Experts of a small language model.
Size: width 256, 65.7M parameters.
Experts: 24 experts in each of 13 layers, 272 xIELU neurons an expert, 1 pick a token, a sigmoid router.
Training: a variant of Muon for the experts, 283M tokens, 9025 steps.
Below are experts of layer 6 (counted from 0) of a mixture-of-experts language model. Rows are named up (a neuron's input weights, with its number) and show model dimensions 0-255. Each number is 128 + 32 x the weight over its row's rms, rounded and kept within 0 to 255.
Before each expert's rows: a language model's description of what the expert responds to; "comes after" lists some tokens at least twice as common just before its tokens as in all text. This comes from a sample of Wikipedia text that the model never trained on. Tokens count by the router's weight.

# expert 12
What it handles: Opening parentheses, table pipes, and trailing digits of decimal statistics or coordinates, such as .347 and 1959, plus was after a name.
comes after: " ", "\"", " He", " such", " February", " She"
up2 [127  97 177 132 168  99  95 140 138 126 139 127 151 121 166 130 165 115 166 105 154 142  59 124 127 110 170 169 170  94 159 158 113 178 106 122 102  94 113 139 160  97 108 113 101  74 131 132 131 102 171 154 132 134 137 138 167  61 108 122  89  95 110  60 117 153 139 159 135 134 127 143 102 158 131  88 152 146 113 146  74  93 100 127 114 180 140 164 131 106 133  87 107 134 119 139 148  75 122  95  69 211  91  84  81 120  65 108 140 137  68  94  90  90 123 101 102  99 102 160 162 119 154  92 166 105 118  85 113 111 132 142  87 122 107  96 155 168 119 146 156 157 151 136 186 100 109 159 131  52  72 115 137 152 131 132 150  59 123 160  92 138 145  81 119 155  98 132 167 173 132 111 156  85 135 158  90 142 128 110  68  51  74  84  92 161 116 170 121 136 128 112 137 101  54 149 133  91 135  67 135 130  99  98 136 124 151  73 140 117 157  71 150 125 159  35  81 159 184  88 180 108 107  81 175 133 119 100 204 133  98 149  98 163 171 142 179  92 133 162  99 139 171 138 148 160 150 125 168  71 137 117 151 151 174 159]

# expert 2
What it handles: Words in wiki section headings right after == or at line starts, and table or infobox field labels such as Reception, Bibliography, Votes, Date.
comes after: "==", "\n", "===", "|", "-", "See"
up1 [153 135 109  94 127 124 167  97  76 133 154 157 113 139 109 103 140 104 137 168 134  92  89 136 129 122 143 113 125 128 116 150 123  77  80 108 145 142  66 152 116 142  80  64 101 138 106 164  96 146 128 180 133 190 165 123  92  60 110  71 128 144 131 143 100 126 123  80 153 120 109  96 158 180 169 200 101 134 104 159  95 156  73  90 176 158 195 132  95 100 145 135 145 205 153 101 123  76 160 120 112 165 119 100 143  89 122 168 111 153 169 123 110 167 134 136 114 111 146 104  76 140  78 166 139 111 128 133 121 119 114 128 141 129  89 135 125  63 117 160 107 154 166  77 109 197 207  81  62 158 199 119  93  40 105 137 101 104 151 120 197 134 132 120 191 145 121 153  82 109  76 191 113 167 147 113 141 132 134 153 146 138 121 189 121 135 133  84 128 139 168 147 130 184 124 160 178 142 127 123 135 111  84 169 107 109 164 145  50 123 150 137 177 133  85 121 141 179 124 127 157  56 136 152 142 162  62 147 104 135  92 160 165 166  97 108  87  82 121 133 142 109 180 160 100 169 141  79 116 155 138  89 121 124 154 138]

# expert 19
What it handles: Capitalized words within proper names of places, institutions and titles, such as New, York, High School, Chicago, Polish Cup.
comes after: " |", ",", " of", ":", " in", " and"
up1 [131 140 135 109 133 134  81  93 149 111 139 194 113 100 141 103 143 134 136 128  99  63  93 119  82 182  53 141 121 108 162 131 125  63 130  91  89 114 123 132 192 108 108 154  54 147  90 125  72 178 130 137 107 130  73 142 158 151 143 100 140  90 117 114 131  86  81 125 138  62 100 148 109  98  96 200  71 149  88 155 158  74 155  89 139 127 103 164 144 120 130 110 159 188 133 109 170 131 165 126 168  85  88  99  83 191 126 116  99 134  59  90 133 105 150 110 135 147 115 134 154 111 196 157 118 137 156  70 190 124 126 144  83  89 150 117 109 159 157 108 154  80 152 139 169 103 147 127 124 104 113 157 144 191 131 100 179 147 131 156 104  45 115 113 114 187 126 104 145 165 125 109 161 130 151 157  74 126 149 108 193 105 106 139 124  99 152 127 140 115 170 136 120  97 137 136 111 169  85 126 195 153 134 180 185 111  77  98 140 138 175  91 157 135  88 114 135 196 123  93 111 111 131 165 108 148  86 124  59 126 145  90 138  60 132 163 158 173 190 114  95 183  99 102 130 135 106  87 114 115 114 105 137 155 168 172]

# expert 3
What it handles: Single digits inside numbers, especially decimals in results tables, years and thousands, such as 13.'4'1, 200'8', 43,'0'00.
comes after: ".", "–", "0", "1", "9", "2"
up3 [ 90 136 142  93 155  52 132 118 186  72 174 140 169  73 132 170 160 111 130 176 175 132 158 115 109 175 123 172 141 162 147 151 116 119 158 154 180 127  58 158 156 172 118  70 149  89 202 162 192 123 102 146  89 104 126 167  78  94 147 116 123  52  98 146 145 153 127 167 158 110 106 136 155 162 149 146  95 201 205 149 138 142 108 160 183 178 166 114 139 152 151 155 168 156  79 114 133 165 144 160 126  90 161 117 126  90  97  83 187 120 200 113  63  76 108 115 120 152 148 114 122 176 121 151 166 130  87  99 153 103 122 133  71  75 106  98 194 113 102 139 117 158 139 117  92 147 150 152 134 141 157 156 111 169 159 151 124 157 191  92 167  97 124 139 145 133 128 129  75 163 110 126  99 158 131 128  85 130  86 120 104 111 171 121 133 161 113 161 119 170  64 110 101  81 121  93  89 109  86 113 197 107 136 152 151 136 107 114 137  94 161 179 158 136 145 144 131 138 145 106 192 119  92  45 146 119 179 117 139 124  89 109 149 165 133 130 133  87 149 167 148 114 157  88 115 128  92  77 121 130 131 130 153  88 158 130]

# expert 0
What it handles: Capitalized name words inside multiword proper names and titles, often after the, such as United, Royal, Civil; also decade digits.
comes after: " the", " The", "The", " New", " United", " U"
up1 [141 161 161 133 103 125 167 151 111 132  88 163 108 142 174 129 184 161 170 150  70 122 131 100 132 128 232  94 124 151 110  95 125 131 172 102 145 127 174 131 116 195  69 127 171 179 116 157 130  85 127 144 148 110 146 103 154 142 190 127  91 177 107 162 157 120 181 109  93  60 155 145 141 122 142  94  97 150 152 144 131 150  97 105 199 159 134 114 155 151  89 138 195 113 170 153  87 147 104 146 113  73 105 177  99 101 150 115 111 161 146 102  89 158 142  69 143  92 117  53  80 108 161  76 129  91  97 137 127 150 136 178 106 131 121  91 156 118 134 176 110 167 189 131 104 132 137  89  98 101 133 119 148 102  81 133  80  40 125 163 128 150 164 157 163 119 120 123 153 141 134 183 111  52 166 110  84  83 142 179 106 137 157 132 129  99 132 143 156 110 146 151 165 105 116 121 165 110 121  85 151 168 132 154 112 139  91 130 100 149  86  99 113 111 238 112 146 123 167 134  91 156  92 171 125 142  68 180 126 140 113 125 157  68  91 118 129 116 101 170 139  80 137 149 106 191 125  72  86 153 151 156 148 100 106 111]

# expert 10
What it handles: Individual digits inside multi-digit numbers in statistics, tables, densities, coordinates, money and ages, such as 59.6, 1951, $2,994,636.
comes after: "1", " ", "9", "2", "0", "3"
up3 [126 182 130 157 107 106 106 157 167 128 110 168 107 118 120  90  84 101 208 149 142 102 183 128 132 153 112 125  95 153 126  17 160 154 159  81 136 180 150 124 120  99 151 157 144  97 220 139 136 139  99 142 114 116 133  87 160 136 109 146 100 168 141 156  69  85  94 135  86 135 127 178  84  80 134 118 122 105 141  58 133 109  94 136 190 139 153  94 151 108  61 121 115 105 177 115 154 153 155 165 121 150  93  77  98  87 106 164  79 117 160 138 116 112 144 116 128 139 172 128  97  83 101 130 119 173 106 159 154 123 122 137 102 151 140 105 137  67 171 137 123 112 134 175 120  77 107 126 145 151 149 118  80  97 154 124 149  71 112 192 171 163 128  65 113 121 122 165 141 128 184 107 174 141 123 147 145  77 120 138 137  95 141 136 132  93 172 180  96 131 117  64 125 111  51 136 167 149 115  97 127  93 181 105 116  76 136 174  87  65 118 126 110 164  77 114 105 143 147 121  90 144 142  95 124 104 157 109 160 105 127 193 112 142 196 122 121 153 141  87 104 147 173 141 223 156 151 187 114  67 146 175 134 110 132 106]